config = dict(
    num_hidden_layers=9,
    hidden_size=160,
    d_expert=144,
    moe_layers=[0, 1, 2, 3, 4, 5, 6, 7, 8],
    vocab_size=8192,
    max_seq_len=1024,
    train_tokens=429800000,
    max_steps=5835,
)
Below are experts of layer 5 (counted from 0) of a mixture-of-experts language model. Rows are named gate (a neuron's input weights, with its number), up (a neuron's input weights, with its number) and show model dimensions 0-159. Each number is 500 + 25 x the weight over its row's rms, rounded and kept within 0 to 999. Numbers have three digits each.
Before each expert's rows: "comes after" lists some tokens at least twice as common just before its tokens as in all text. This comes from a sample of Wikipedia text that the model never trained on. Tokens count by the router's weight.

# expert 2
comes after: ",", " to", "s", " and", " he", " that"
gate17:488535488490548505514500507520516483528478514494481469511498504513491496488526492529505500469490523507510485514504515480508500491514506525488502530527492529512472518491471451509466495504525520494490533522513467475485529469477511487533494512458438458529531457455561507511506506508470473511554534455537495505453515499535512490459475492521469499503568541526515533441469492473509489494509569488468474468503503525476478504491524461549491520487507491504502475508518517519468502456492461
up17:486500477541556480532531512496558503486457459474510499528515478458498486489475481511489492532492505490475520467506471489534468505495510553521519479479515511503491482495463484496483512482491490515504484488476473510507541452542492487475479525524469477484499543562542529508469493526496549507508507484528494457477494497538543509550475476499517500495506525526488474516462481509498482524488511536501516575506527511500484533488493464520501501523500456507503479483498483434491518457499547
gate18:501489491488514450535538498508511554510530525501492508553536506528497482514500491472464521476491497417493515523502503461544541524468464519498509510499507490474518492518463468469483470493541460540513530490520494449464514546499494512496505533511494479525473503512479486481489487513507467528527504511479539485499509508513479546493534455487490539521515483512510493506490473456508456484473515493463548530517492492488483545522488480458481509532492500519545501495504520488516426488506511
up18:543512462514516525470527526478485499501523507485508524482469524489498457467489474525526498486494471487433506488468466547512518506542515542508464459517500474527487508515481491516472489465524500479507472477497447507506496511477526463501528534569500514526526487522515510524568498507470519512463501470480518447519508552515482495483483479495463489539457535460464440510514480520497523492530496504498508496487503493518507545475485495447489527522519502459479520497517487501494509489487509
gate19:533514486488493515456520494458506477538533496471523489494506525500523513541498517475549496450567500491517464510507513532494509549490527479510497507508504481494495493521536491516492520508532476483473526499532520480497482489488468465485495540474482515500520533486535506506485430528462509562487508478497472524511519504498482533548516470499517439497544454496478483528528472492509484482481445537533523490545526469494483482485483488516513499510495525435491501492507490501457477456502499
up19:521525491543542474506490485480517480467521508465538500488522511494520483499491545499504512493526481423503507523483510530501514499488498444501550510533454476489444497518486508521514501515463513480448576508509529457467478524551456473483499503505528491530564491514517472487521477504491497550491549461467481537496495461487529493503536468486456474486507471518527531502494499488516490505483477491498523508479530461507500493493508498487492489534504506515503510489511470514454495461499503
gate20:543487526502487508524491523521494500535505537503477489475508481507510521492518471502522486486494531473495482440508530500516495484492428487507468532525506427515499535514484490461531489473505530495513540537470523446521486494497502492505493487478502504537505536510493504455541541516452495477525487502514513493519459516489496488499511488477490486530518520466507546466496493482463483532467549507540471490497494502466502492509427514460441545535489514491492473502515459497476539494515492
up20:569489480519528493459520476473491523488502507546520480539502480431501510465490492521525517480522504457488509520494495511518500472530469530505510498473515450496488468481489490488534502494522528508548527487492497473520484533531528507511515526499503494537491522482492475476434502530463484528548532494535520518512477537506530523462497488502461468495499523492539489479502473492515497508524577491562455476490454518493509479492498493512496500492478523502503517501526514460474508485499441
gate21:498526520488469512474495501513471518483482461509525449478463525495486472509569468510494517492513524516504537510518505508483482460441496503479527509482508493478501485555466546491484551531452499491463548516511482551442482503520498485533526504512492499512475500471520483490519509528445507521480505519548528460446490546491486535469488512498541454497548499473496526510511504496501469523487541475459496481491495498502462527511497479508521488526464521477515534497501483520494505518504489
up21:506503476557479488511512479490509531548513525516503450512493484480503470462476486507502468483478512495512506498504447472509468513518498584500529500498505476492536453489510489505501490468483507515493466467506504463503495501506514452546515487537494487510512513479542509530522476474496538456468496468491541507513495538516525549481484488538565524514518494491464501482495503525505530550499490523502432488490490492461475486469516513465475507541461518458503495504502485517524523486523545
gate22:510537485478505499549502556485499505493476488523525484470507494486473512489515494486476514470507477510514455461467506535496454468501497531521471518499506500501489524507514513492511542498498505460472480504519493467525494499475506550522544500555501527460504519453472529469480495544506494475515511521494536500562467562509522517481465495480527498496488541480484498490506546486511494505519523531450523427538468519517531475508542490510508480474450475509505514501496456490504488479461526
up22:539500503460501512500480494501494471509501472505505492478492499493533518509529481524517504502519475496520502502467488528485445485506466511457493557531492513491488530503507483478501474514546494529443444517551446509458526533517541430482529493481500493491511503476505481498525548480478477522494494517511527522523506502501470524498509469519503511512459553483482476508443535507528488509483481518475496458491466540494501495503508573507438491470516489547480504510513484476474486517509535
gate23:477513521509536532507537491494506489486476503488537446492539495520509514528496547527505475498487520447525510504509469509483517440538511464466532493451532477502531549557467488525519453510534516518505502493516492490481474530457521477515483476504525488517519476489496494483504493528476539538490527526514519507506501517446448508476467513503529489472489462486499464471501527529490499500474467525510564499521480464485506553483486522494520461491493490509525500485546458495478486491485483
up23:478485530462481502535500466486504483481518509450552509475530475492487498493515502514500522504513531507517499498537472515501504548469519488511521485478492464537543484464542469539510525474435514544547498462486479435491477466504561484531497474487490514505499512506460548511514486530562488502474474489470508500501534459541475505494466490494504502517460496527494507476512481496492522530478550465497500518491501500517499507537491483512465500504476524482497513456507469554507518493469483
gate24:480534493510470525483499540520514516480495509468522504475500498514428501441519509506512519469500478505531522535446504526513484568499539466486494484492519546453525493505497450461481512532481455511482499488503536501492524535488467503470507496526497508495501533551506498528493492539488531465502460494469508456483484457520496508467498492434542476512504521525505509491530503477490486475515486539486547546476501470516508489518498487528528518532519499533502477509478459533473487495487499
up24:514504527469456500517457474512541502487537493492520517519508496526508458505524513534439515547519531519481508494499511468524459506539471492518566494510495528509467448506537532456499537498500478475482513460463485462516501506513474487505508454472513465491461489509509518465481486479530512483486507497512518483447539503493495463499461505515505536502489459547489503520510495519521522486521469471541505562491550516520483482519503533493535522483501483502509512457524514502473467493521477
gate25:517485514476480488524475492500462488493491517502504486535490472497508531463483509492495499458497486485546530480481526498505517529475496473536472483523543500469473490508502475513521549501555513502470563527457517484480507494565535490543486516462507523505495564475466500500516495458473460502517496511479480517480512482520469539532538482466528508517521473506495459487511496494522495533505508506577503439511476454464459484477492520473531507496479525515479485489518486535488489504482484
up25:469487558452525450518528490529509475517491487484530521473523517531488553511467538456475517514511530481490552527505513456480516532535470492522495486518486470527499494494500498548494571489527504483477525479512513507485511483471508491514489487461508474457509467483499516508541520482508481468493482537498500435492488515479516483491522467472484531505545504470520520487449504554495499548534520478471501485470470514499456499453521515478483486493529492507479505514514492508518461505515486
gate26:517530501471483482499504534436559471522489497463530501491488544454518524542491509494533509505489542513493502508460518514503481470460484528499517525496494506514522481530495536518504505532484510489483470531484496516495514477456496482510504501515528511519443499479487480470485499506536524528488506540495513457540476466483504500546478541514504490481474487520502485499484495573447482526481514546522486519475487493504464485497466508547483533490455526504537466513504440475472463489509520
up26:500521533498497546486483499470456478463521495518530526486526520459494530483462488514545491492489482510540492440458518577512510490457472514498495506484505489534493502540481501504553459493535483512535451535501494496509479482479534538469508554492534505531495478487499465497508476503475527500509466570501496508472505503495493492505493492481464513506499476471510486505518501497495470494498533515479492530454517504473523515451508498477489517493472542558544493491534497494463483515460502
gate27:499516483547522482494500536500483493529466472466539458525547496502523486515493487522493540498444521518479485498504500505508492521540557458490507483494504456508568539475528500506525506531420432481534503481498495495494518501477492535496507514522504485511518487512461519479464451490472480456525517463502477508506465495534550501512485507462514499507524513467522492493514514519470480551477512519515486478501542522476480501480489523534497491530511509488535485498462495480524507515458518
up27:484491461490497473498494449472479512494503536523494519531503482495511503506461496463480490546511532479470484477529513521552510490501506502505548529500537469464490500462500523519533493480476480514521551476512505491553507533544519532527460486484467516495515502520457510450432460526530495519480516490492501494479572513495504498489486496515522469471526503541489461482498515513545514493551496457532513503500501485502484502497497490492503507557525456473474537517477519516457523508513518
gate28:526509532500441496485479487493488482506484480508523474475516525514510499506558475486454494497547563445512528458480512542519523477535535510530491518463513484531484525465518481531514479478529504520470481500464451433498505542541488501458547482524511470492482480522522523483505495500508512499470550506519514477490540453525491527503493482500506542517515488472463531513508466528510524491475482525485506529543514474509484526504483482494485473489500489476454473481475479495494517488488522
up28:507475489514512486497446448462520502470474523541488510548528467498492498508550462498529495500546500486472491483533468505492514535499497500492490495543526498514494510527513502511501472492490519510493490507475489491528538493545529514462515519519558496518533502498498542506443491503497504478520489507531482506476534477518472519526492461482515494451499505478510546514526502544531522480558498500553493467509536527469482474517456486494505480554486494509487448464495510507440463477470515
gate29:513546518515491496483494506463537463500506515523524529519548461477471505523511493469463450482492521433484483464481539504460511530481541519483464512531494514470496530480536554542478437498476525501529479501470500488486500493502488512520499521485513504493533502495488518474462513470517458468517537500523441497503504497527503517495532494486482478485538512489551538528509502498500465506518483531515513469532490489484553515488570523519452517501484485495488485502485474527496509490483524
up29:522466501486486494503465489478491522482474509550490478441474525456536501483481508527500512485463501522497502507525529537472507523478484498505481536520492475475482484506508518514504494551493481506507410494513548491504495515511555475483479472511521496488485548481508511471487514484496500550486477510495502523512519475469559492526493496570474507510536456518455502513496507477504488492501518479492505554463515515513462522491472493515544526537488519448513511489556462503498533509477512
gate30:503484480527503504544460543505476536515502509512515476469501505505527484481495503439520458475485506460444493517506525478501529546459487499542479566561543503534486469529508493490517534489485522506514496499562482476527463495505488515511496496498495501484526512500534498487449500511521536469492490508499513446471513478515556493478499470460493527522505497531493479521518468480492474495532476506476510491491519442474505539464554461483511500501477515517494492515508495497504551520507523
up30:471475471501511472508514489529482508507487527543488509469443522463554525506494478469549467517433512518484517504503494557497530493489449491505489520505524494507541470509516507497477524490497489462528459534498521524509515533511504472461477506496527437492497521504486510493504511504485550474512493547476526496451456498520531469463469469508504484523483495478462506534512538495526492482546500468462515520512507483517558519499508485467526488502527527489491481494546497499505520490453496

# expert 3
comes after: " |", "|", "  ", "\n", "=", ")"
gate16:491482533498524547482509517492477479491498449488502486504492488464545503491459459510554487523488487516532497500509500506439483482487547513497471511518469518526531540476482532531499492516519459527518531467504461554457524503488498503499468490472488512510484511507554520522479522508509473495475484514520494475490513513446533443483517497471483496487546499537529512497533499476467480518522485520538495476484506434506478492501463493476516537467506508518536495525553491507514511486539542
up16:522489470472491465530490522494497516557474514468520461512462529503509492507473495517480541467470541529546498504498506513419518469505508513494552474488516493486490490463490522503462509517467507468503480488518459501482485464529508526501453531495496543499536515460468517495480486487492501494526529513481476540507505483543500505538483507488522442506488514483526519519534486504508510438467503482508523529520538491474476531499499485506497541540487542468470528531477478480505517545488516
gate17:499510484529498506501512511457509525512461470486506494524508442461488507499509492480525486516531498517470517510544470502496454559511465468486461486482509509483496509521492485534540474487479469503522527497536495469520542537527495486541461470515469482532463522499503490471530495480460515492503459487495522464499525500511507511486486528508468527484552505531515521482525486512501511531509510528487490547500493562454490447512482462507507511537452499491561534477458511506463497473536493
up17:464510519493460497472469487480498512472536475507471437515524515480446525520514535575537497488490526501501453489519517507520504517463500554511450484539503472502518514511479501490508486521443467504496524505479525482519519495454494517520519476526498490521479515456488577533514516495510512487504457515473507469498504500522509492502488523461532512509526503456507482501492477540503510550448527512482466544488500489481520520509482536516497469509500468517500537491461501493521510463511514
gate18:459556498503508512451521549477502478501484435521511483478481477506513504516510495514480505469499519512516455521495487517491478534539511506462552502515497458493529524500510553467496544504493462548528534515458509508531479492536477506462464513517533478474478525459505473540476526465500523504468470501476523552502461492451456493506520499548511521530502501495476499449522517480531502452493505510511501494513544508485459480514470516506505513509504508525477533490516514496519508470490499
up18:467500439476498469499497502479516484510479506515529497522497451473530501489501463496531453508489502521512501463467488468505539485548461492487534528462513478550518531468488515514468508534492491507513507499529535532530510513519452512484533497526510526483483477526521566520480516543517496483476452490524484481475511463490463537509487502464519523495475512498532532488477483511510471543546528482442494508537512493511527520490490515508545506487520493470445492530519467522497498506463482
gate19:480436496503515470465471464513491489475504525536549497506456522509511545472476542475485504506511516447499518524519537472497551494522488476511512480502529540511513458531451522464468510517505504484482489497502483492486496479518530522549497489478519484521470481515474485485493517489497533494481433495506493455518508500533484507465524504485527543523479547520485488466462553507500534485506533480483466473510522536473490441520504543498527542483477512511493517526501494514486489495473524
up19:492509545481503510504507534429449546524442510517503498528445512470466500488462459515463515500535535467494503541529528482489491492505488477503532470565472512514470513495506505468520475518514494491510498513489491510537473458432490453524486474518512493504552529481481465492514450491484497518510501547490510499500483482496482503528510486477502525526482490557542523519482495497504531513525486495494502482527514518499497481484500483467503512515498494525502559498479521506502447548496515
gate20:468490490503514532493468487505479480512564503492508467510514504497531512521473519506515491487486521509490543524472510516497447514489494500484518543483510499491484479473475538524510495522471514513489500502449542551529573470492515538468513490476459508494527464513488495466454508489540522508501495490492535493483467531540514505441549498526504507507483527529466536503437522471479548526483487497501464481485483553488508508491509499514491472506489455496473533536534454483469515478491508
up20:527522514480522506550487480542524523510492464495471517432519476486495528451491549551475519521528461507494519521482509525500508463510507521530500471474472519518508428501513501495511484503491540489480482460510444448512488508530468501506483468494511479520512493477464525494496495503504529507493492529489441501511520521467474544510438521499466481504505517492550542549518476531525468519469502514483522477461563500509491480496496516467506508505522488527510510498499497487505507469520514
gate21:466520496485523505506505509524493544517499461505491475491460502519485476459543455533492507495478538471515521501472476498496509531472526515488525487508471530465532499523467504504518534483490520523521474447484525470484527524486459481513504473501519468487506500488473517489513466511532523516486522466520504457508490522523511512547489453530504426506478496504530480483530511487460520513477529524487509516462479497484540498448501469513436497510526531536480468484471494528532561536473510
up21:504550500499521523506520481483570553509452483516509513511458486515512539493543483465494513476531485513512466508508471518488490519510486517467488469498526481514466523525465516495498514483490473493465417498525477516533525536461487506515488510505496475480441513521469432499534499484529497524483476463503471481486523481525478481516515479551495498462493521483504447513465515498538466495500449550520510486484546520502491503521498487504537535533491502492479486500484493504507497517533511
gate22:506504440466513498490518513528500498543509437478454500488462523485491513514510492531499512504510509532505523509515517485481517479490492523515515501497524482496478509465475491508523505496429563545472456515521457466476510492497575529432469495510479462533485546527473460503488508518523560485526505498470498500512495506463465503522492502460474520475519517485514495496558527500507522490501492541474538510474469495500485525524495498471508502498487543505507473477509519508495543491516493
up22:499513490513512546489460515493540523479485507505502526493526513466518517505508490504478490498517469498494528463472484492496503479488461477474488464464448519437537494473517502510512486459511528485455507520542462526510508539543492498501451475517482510482492508528514485480494479463542497562489492541478508492518510459465490533528469519575489508541518487508471503500547465501510486517494481553483508511498543493510501450472532480476516510537544527524509484524497501479472486520476483
gate23:476499465484495538503518499530538476508505483427512497486521461498526504486498521499504476585468471448481506508544495524494468506509491481515502499464460509491464466550477505506491533477483533525543505535510486504510532496489486481514510513513478478491498517478505459544464492516485512545506557499487514486490493547557551477459520498490515526520519546481495486500496500497472505511505496500505482557494491476491542462454528490476519485477505465477521481503507485508527525502528463
up23:530461521504519511501491489498494499486496501491524511489510507494517483490482523553509487525448486509491492473544525532477492491459496527496479522554530510460510499521510502504481544509495478518479484497473493556482501495497472463484504519494526505536512500541502489523546476506479485521508526446463494512500476541512498517459538554482534494503506525474529505532483461479476538480519492467503479489440493479497518476491466520476460480469489518487481506460502566467544502496542427
gate24:453526524496485527481486458507501465480511534511525515497477536499493519537511498533545489532473473527467512487518516525466489499531497487498505510540486508502535494487460533516532519500498470479493533514475545496487466478479455525498486515516503515513508489493495549468468505502528485517500493579510486504495544489490470501500538509528536479489497497470524495495509507481531481537526496455482490509524490479515461541519542492438499484455459491427499500544491508485481503481490437
up24:527505493507510486480522500522477493507510500479493476463501465482525511493522477491503495518474531502511517521472507463473509510480498472500481465511516542516506542496546454488490517514490486509514522460538488481513468458490510477451538503521536487492510530502517521457505506489464508544539497495558511528520470512536455517558529520472485563506513500533523505486533451483464519467530508488457504509505479548479527465483525444519499525474469487495474479462516484511532477456503470
gate25:486493450505514470512494479517506483531524514458487525470527497483495488520464474492507506499525486496490480487458534484531540542482528452508546526503498519513456459486533502518478498534465508470516508487509529518481569499542518493464517505525508501473521504497512551522492486488505463463511503525537517531494480529494492464471445470486475503478482489515506519525522425490528502461546494481463518481531525504492533504492509526463475497471494469479516558509527516515473511480462512
up25:481505532544522494514509487508483469539482491519503524507529512503481496537534519437531512549509516468566486449487532485482471500527501516506515517491549490532465510498511505523523474471495500502479508507511468512485498484480540474495510504420472519484500495491504492542445498482499544483501472474476508494507495505499469544482552477476552476465494524532514474489484515535478455499479518491485521479459482506503517515496487471474512545543537501476510484463507534496467540513495515
gate26:482496509491512501525508476500538496489519495523502514463506536504436489492535479479492511459471502481505507461536485492508484516569498485500522488489499525459489486486440532483525481488473512498509495563499486519513525510510459566495526475495528491532506459493456517486496497512551477474533446545517502529507478529507503481502473536463537534515501490519487474503509493505518527489495510470548472520469495498448512499527481507497489526478459488481523541501488511501507448491444542
up26:528521506492476470497451494484516554504486489456480502479528467517458483450472463499537460467490498504486515507532467523523527471458505545544520510512515498488470554499524491491498505467520510520510500515524529508489476496478497463504488518507556477582503446479528486509494479502469505486454521509540532518518535491489516516525476518491498480485505485508499482511527528484488490498444496476446496500497486477507490529520503494544476538498472497488515466481496551496524498555516523
gate27:495502475521526499504509484490500479464522474520538501508517529542502443535489499459521575516456481487461492509535477502498504550508486484519504512526471488516478466524512456457533525507485448511503506542492502508517528541474486484438485509528525470502484468470479506566525515490507535521494510509491497507474499487522493511517517476464476482488511503476440536498502448450489497500501494488503560520514517532510483504479515521528500489479481526450508492497479471488455503487517528
up27:478453466465519495501489487497477530483488498475534497527518455533509497505518534499500479520482463530480491504512509554521484507481492495535489501466517522540530512506507526500463448539508525517505506498493493479483479556493556471476504489473485540484524509482519471468484499518527507485475527495486497472511507511541456485492430459523469536508458494484450510498485503487526495451467531500535509481534526474502559550504507496544526498483529489487516497532469499527521454486504503
gate28:497498492468523496455501479495534490497429508465509492514457482516486499557490492528475523503515477455512513503509471483531534538527504506482507508476507489493492494508462500480509518508499492534526510493494535532521556506504514563478530490511543477515503497531471521489527465507495477514505481517508537472486525484491496541506500512523487509522494500443481482541519511506528512477522511459524461533475499496438501454525462490493474469454451537487503466496504539473484470500537443
up28:461493469554478520520533470485557532450513523455482514537493539504476493448502501507517500503451495528487506504534465521480520501502506532543470493517508496534494507481470473528473486494514484489507509513507478522502498466493535498529528504465505506496553490506550523509520469471507534515536475495521467428518465459507503506545494530485473471500523528488470540486486510484500477492511536502503559469511507481483501540461500511512506467529485498488496456508513452494510499494461477
gate29:479490501480515513539493511503505489527511477443482485491481541516502499488489514504513513499500480503495458532519499457514515495481530529487514529499465520529495482501513510510478483428515464476468513486469491502527508497508511504531521524531448482517548518495483523497486528513556503490514547501482526518479481458497527475488482523464504517463554473460568527522515500482500471489515509418476521486550550435516504510524464475494501498480526471509533478511515503518497515518470495
up29:500512490517473515455487469506488522516519553524516475506501491454513552521502513505525482461491539501508499506509482420491492509476529512520521469503465471474511487501445504530469476493524484533503490505526543520536477532488500501502492484483542464522536523509494522511520482483504506503509502440517488528504567527495459477466497488510474510493514538521494507484564486489481468509493500488519492457524479492497475513524503533493495450452447512501539533507448470532503533494488503

# expert 5
comes after: " |", " (", "–", ":", " 1", " 2"
gate16:501489522487518519451483551538464517512461501514525496476473543485449460485511477500453463476518532504504494503486530482476506532519547476507546522454482478490462485491483500493488492470495454509541527509512532502505492482497508496528518453488461527516495477529484507513501484486524500431510514473545517492513474551496500510531481508515487456472509468542520489492508509510491468532517540525450504488512480477499553478480483484494485527488514483525489514538481487556528534521527494
up16:460472531517489487533515524518509487456494521547528533506458480487478487497516463518502506463478490489480441506535512429508504496467492496505494520484501512551502466545483501532487497463479458514502531519525506481531517506491531459505534487515466494539464513547496507518491503489496540483479504514466468511475489473467497459524499522514465492505507483562513480573536536530477466489527479546460476503487488513514520492478521482472485479503513525499501513501503524527532480477535495
gate17:490486534496514505530486529451507483508550453511440492519483458472512460484469447492522464503488496500486518502502497516504523488484503480510492503542511510497491497487506487520512464514470528471459519529528484499497499530504481487453486521474520502529465519523514517470498527507493498526542507500544485540519550500465478533544524462522477489530475479511513507495507511528530509489509503456514529535461517482522506529504520512461524474482453457487434538463517510472518545473518537
up17:544496514496486490504499513513521484543499474491541538506493486512501524462497491534490502521491525514514515503517516485489488524450494493543454481503483508491477510490503481493487451477500527534470522509477477522522521495547475480462549492498518534557461520487505488464521553535556464455491464450514494497528491468462516498464464496509509498518480484470510528499480506518475457498447532505429494512495470544530540529510462503514547489509494489469517493507485526522497476479495500
gate18:510555463467502500502496515517513478528531483474478494474480458523470502508490529532529509492478513484469479505518551471521474501476463490517534469523521469484521452517509525480513478479496501526509481519514475492528519523492511480450542468484496503550441478524506454511490524491481513510539529538505552541486470476517489518475473523478473468518536478498516500519455485545460513518481518493545513532445526545499499506490507462515513482486474532506495544505495467493502502541491494
up18:524465521521512491521501489490545521485510473468515512523504504545507487544494498514468518518484465504502486524515495482471478500521538482537409532458524527505505463549532493490481441513471493510483518483507482497466509485487476518513535452498487465536512518531496516545549471490487485506467510491500494507484512539512502510472439491525525539438489487477502497510488551506524501494516502487516505454518500509565510500481509535503468462492503519504486489496490486476508459470457496
gate19:511539500481467520505512494533524493493518505491503517489542527479507460500515532528464445522524546485501524480470533491498481458478495439475487534479517483451546516469504504532516543522506500498501498503555446498491508532494508514404451522480520512471512487511458542550493474505502496492502472508492554500495486510499522499548523492510535528503503457489527480496516500475488517500500522484502526525495484502520506451473437490494510501481497495524488482473491485491493479534509480
up19:448537468467477483485519522483539466533540451494465506520556505495477471470521499534520481487472492512479517528510536512516524503494514506452526509460536444485488497514541484508528501481523464494497528472482460511489480486516500499488490455557522482548505483524461510526527495478514504459486532502507487488515468512504490453525541501494480481486490435495498502536485499535471526513516522502502533464507502516517531464497484494514496510498483449487520473520494520533553475479518473
gate20:544533458512543473504470529471514512531490479466499479497536493521499509526529492523496484443497481521475477478527496534469541537456455508480463485499501495475531436508514462464504475509502489500471490497530483536521536517498481492519520511528471517524543514545499535505481498485484505507496513527548546504511486484472518511481484514521511489498505536506514535526533457468479506504497486490513435470483474440504466481501556489501481478485477528485528503489504514504490471546494539
up20:473484513512496527516504488559493498503543500499483515474516545482513501468457502487499540518487494497526473474456510521541516466548479519562524510513487483539518492515527542536507526512485503492534550503476492513464466484502496500485475514516497518509482484501486530491482495468505541472498495531483467523468530499536508428483471498495536467501476485493487454507491478479511500489523532531543543505520467530462472455476513493470503521439480513496523462526460514507491488457521495
gate21:475458500506456495517468496498484514543536495492500513498494517470501509502551480532520488526493480497516491462514528487537477504505567468522536467532477527466485527501462511495549520504472506504503536458470531521509517513481476487461467445550538509529486530484517504490503520473531503466485488489477521468508499472501543494528545455512460467501515498508478512530500469496498462512510468515542524488501481526501483448499472493472509511497512506471511498524532509426508501542520485
up21:481514506514533499472505492471496472501511520499473490491536516523503452519518457514519508527517488481494466478468475486525504528512495481493461543532442513517529514510505522486477532505524510510508437469487479492467520575487524465498488471510495458503507510492534447437529459499454482491543539502499475530493489462527522533494528503467490525513536505510464525488501454491501553553527472498503514557505501511481518506475490494506490490530556493510484487492468504492491483499499477
gate22:525515502475454461480528501512540513488475491482449490520496527512540499449481508509486503539506538540529495498526527500531485534495484554491498475547517510496493507501503549485472448561478456522518529474477516508516549483476502500485506489477527497514504475523523507501456493495480515487502519520509500512513485478485535497493462491507479495482484458508459494515489462494478475471585475505498483516482507490524549502506498524507473534520502487506537515536478453462548541471494490
up22:517469510536516501521503508469489530530466507525532510509488451503530516493507500502499518472486486481483522509509403503478468494506514466466503519488480501531515484533486477500510546459533519505482466469504531517529469522535505494499496494498492507482476533470457508475534510505515484537485474512520512479464522457512514515508510545546481493513530466497554516526533489481500519464468516470538545481537494488488503494464503519483502449499496489472472481448570512519470490500500465
gate23:499495497561477505471526507552495503524475468477451474521475477466478470532497479498464450486487540503515489486512535488523485484538529488538486494461535460447476465476519503521480539518535513492514525551527430525493482467499494447491535507516517492509478489534475505494522486487495504516532498470496501525498507540487500505512499498510525504512466502506528524463463483494491491504508514489494488495520478495489538469471471484525479480502500511525529530446572521512547504503469523
up23:482505436480518479498471530517502512514496515530514488543515471495516489495487545508529515477522536465483487484465523498476488510506483507525500459454495504490507523483484518491506494536552490498503529477561489511483482487482486476460510509508464445488482541484519477507511527486436484494561477470515525526549529512504505458537494458482516506501513499527536489530517529481486522469479504514484440478457511467469509486550503502517550498463521522503518546513535515503469506490494487
gate24:481495464484501509519504517450555498508456493514543546495463527469460492494464511522516557476459528493457484468515524481501552500491465534477505524489549465489487475467495466501514469519513486496510520522465524469539533480554495505508495536492495496505532478511497485484468522518482537459515475504537477523482514516458491500474497513544501476519495485499481520532464508509481532507564499480477535512513522492505480526474504501530475543501525507482447508457536506516498481508500494
up24:485492475481501491511528507497551488551503506459498508550516520514464467475492491456496513482484549526454506503494511498503524505489505470476496520490512494535547511517486521527508500482472479513499516438475468510503532505504492485474473522529486528520520479503490485490520501508505531478549484445531539536442504541459477507467500483490492483517490496496463506567482500458490498507519495497508488432519528478505530476500454501556510526508560514476504497446545489506489506489484494
gate25:501502526565507511500538497571522480510488499487493482485487535506533447481519533504476437497462474523501549489507486489510487480464529529453545470520515500479463487502489496519519485535478470569482468517510480517497488448491473546510503487460502508498481493472478491492520506478469526513483488503530535512550461514486468465523466508489530534497526522518511518498521472513465514492515498479473447525477538482495542495500506504510478512506534490550486490519461484502498517506497490
up25:493506475508531553500454513486525499531510477502528475540505479541529486519498516536510519432469546513519531490508548518507475496531478489494518505489490472527551464479513520538497503468534509500506503466470461525484497537476472488494510537513484473471492489503465511487537460514540495465482509511468486497448482494508488503582502512510477467507535492482528445483465513472528498532498496492509519541521508466478497457504505537523501509467522488501469513485474467475481472499503521
gate26:496512507484526509475519497442513482508489553529482422514471512471503470490518504535506497453501511520495503503473548469549505542496508437507464469458492492472482496499463485483523489460530498504499485509496497477504499508516538483473526510486522477545456533528489486513472513514487488480538498529476495499495487493519528497515501528498483484530499528482480491476500495499485504517554524538519489509533552581501529498506496555481450479509488476471476520479500475473537517526522499
up26:526485483514515485541491501488522500466488517523504521482474494489550523512485529505482516544531439486501460498518467533457452479507495561456542544553524472502503526507523505498512468487528468484514472491475463495486496500456478490534470492509530535439515526478525466514486533531513517496488499491558513486484458516517492489486523479475513521494529489508541487473517503521513526529497495475499502482502558471517485523489473495465525481523486529473488481516489496520478530467453521
gate27:490519481507499518452417448531518455500477482518478481517519492465516464492482513492536511472511507497466525472472459477497497509490500472485505490496543512487490529502527547517527499495490479466486509569487511537516471508490479498529519500487496471471481540446521493502469533515464504507503500502482493497564502505484483464477519512497558474516470513560492518508473507501496532507505530488504501480467493523503518475507493533533555512515499537526523474462533558526488500483507500
up27:455479524465480480528501453546447494506450539511559550530510480482537537525531504465498499479499508513508489512513476546492485492532482514596516526490522496536545499498489485515467469499492533518523470473516500498532487495493464504513488528515498517523477492515506514519516497472521500526528466551475493508491465450524479506498480496520480510478469497519536510474489491493514458479461447499514506510476512476502516493484492439524471487484511498501521523470486492514485480497464505
gate28:473495509490501470540506508477501477518496486536507466517498517535510466481489483535493534505451497513543496485512510515513474502470519449450557498523489511500499513522544496490462518480496509479485533480478515528501528464502569491485515520474508475508502526485437536468455518508485438481537456477492491535482536451555543496530558535500480507488489529519521487463518512509492485521526539534502506529490492506510458497492476508501469481524487502485498504512522514468504499471464496
up28:432520500495531492459544496485502497536483495526483531532501482540491465490468472509540505503456534518539488485514502467453476473503489518522491523484530461555471501509510509512486467474547473536505533525477537521484492507450515476507485481518488508477501513495507566486442457487543523530490494503538496498479496466479511466509516528510527461529509505505502506503510513522531544502454520514527499556498524480497486492531487470512506482514477475461524507550501523476490480495492502
gate29:487530490531500507481507462443507514465488510515517568479478480477555519477485517513538461504489495503519528487494473534483507488533478514503505490516528512503509504495458505538488452512485536457486479518504485492524545482491496537520494492542547517523443475467511485566493515463510484494506536482517501451467494540501555496497529514509494524488496468507495488455470482449517516455519528520493513479475509515487481482472514479507494483560477471489488492545483515522521504470506517
up29:447521525474506502512493500520516535511448511477515501481479491541505520535504495481534493525549502564486501514451510461512463477505517460478544512465482529498474517488520513498476512515488510475481482507472511513512508531520488526484516564516504466499465496487493544476453458532482469555525528511450514484499496481518491496494493457490539547535505479520452510518530515464512483531520473487461486501466517478452537504535504496525501451504491485509486488543499502514525499489504482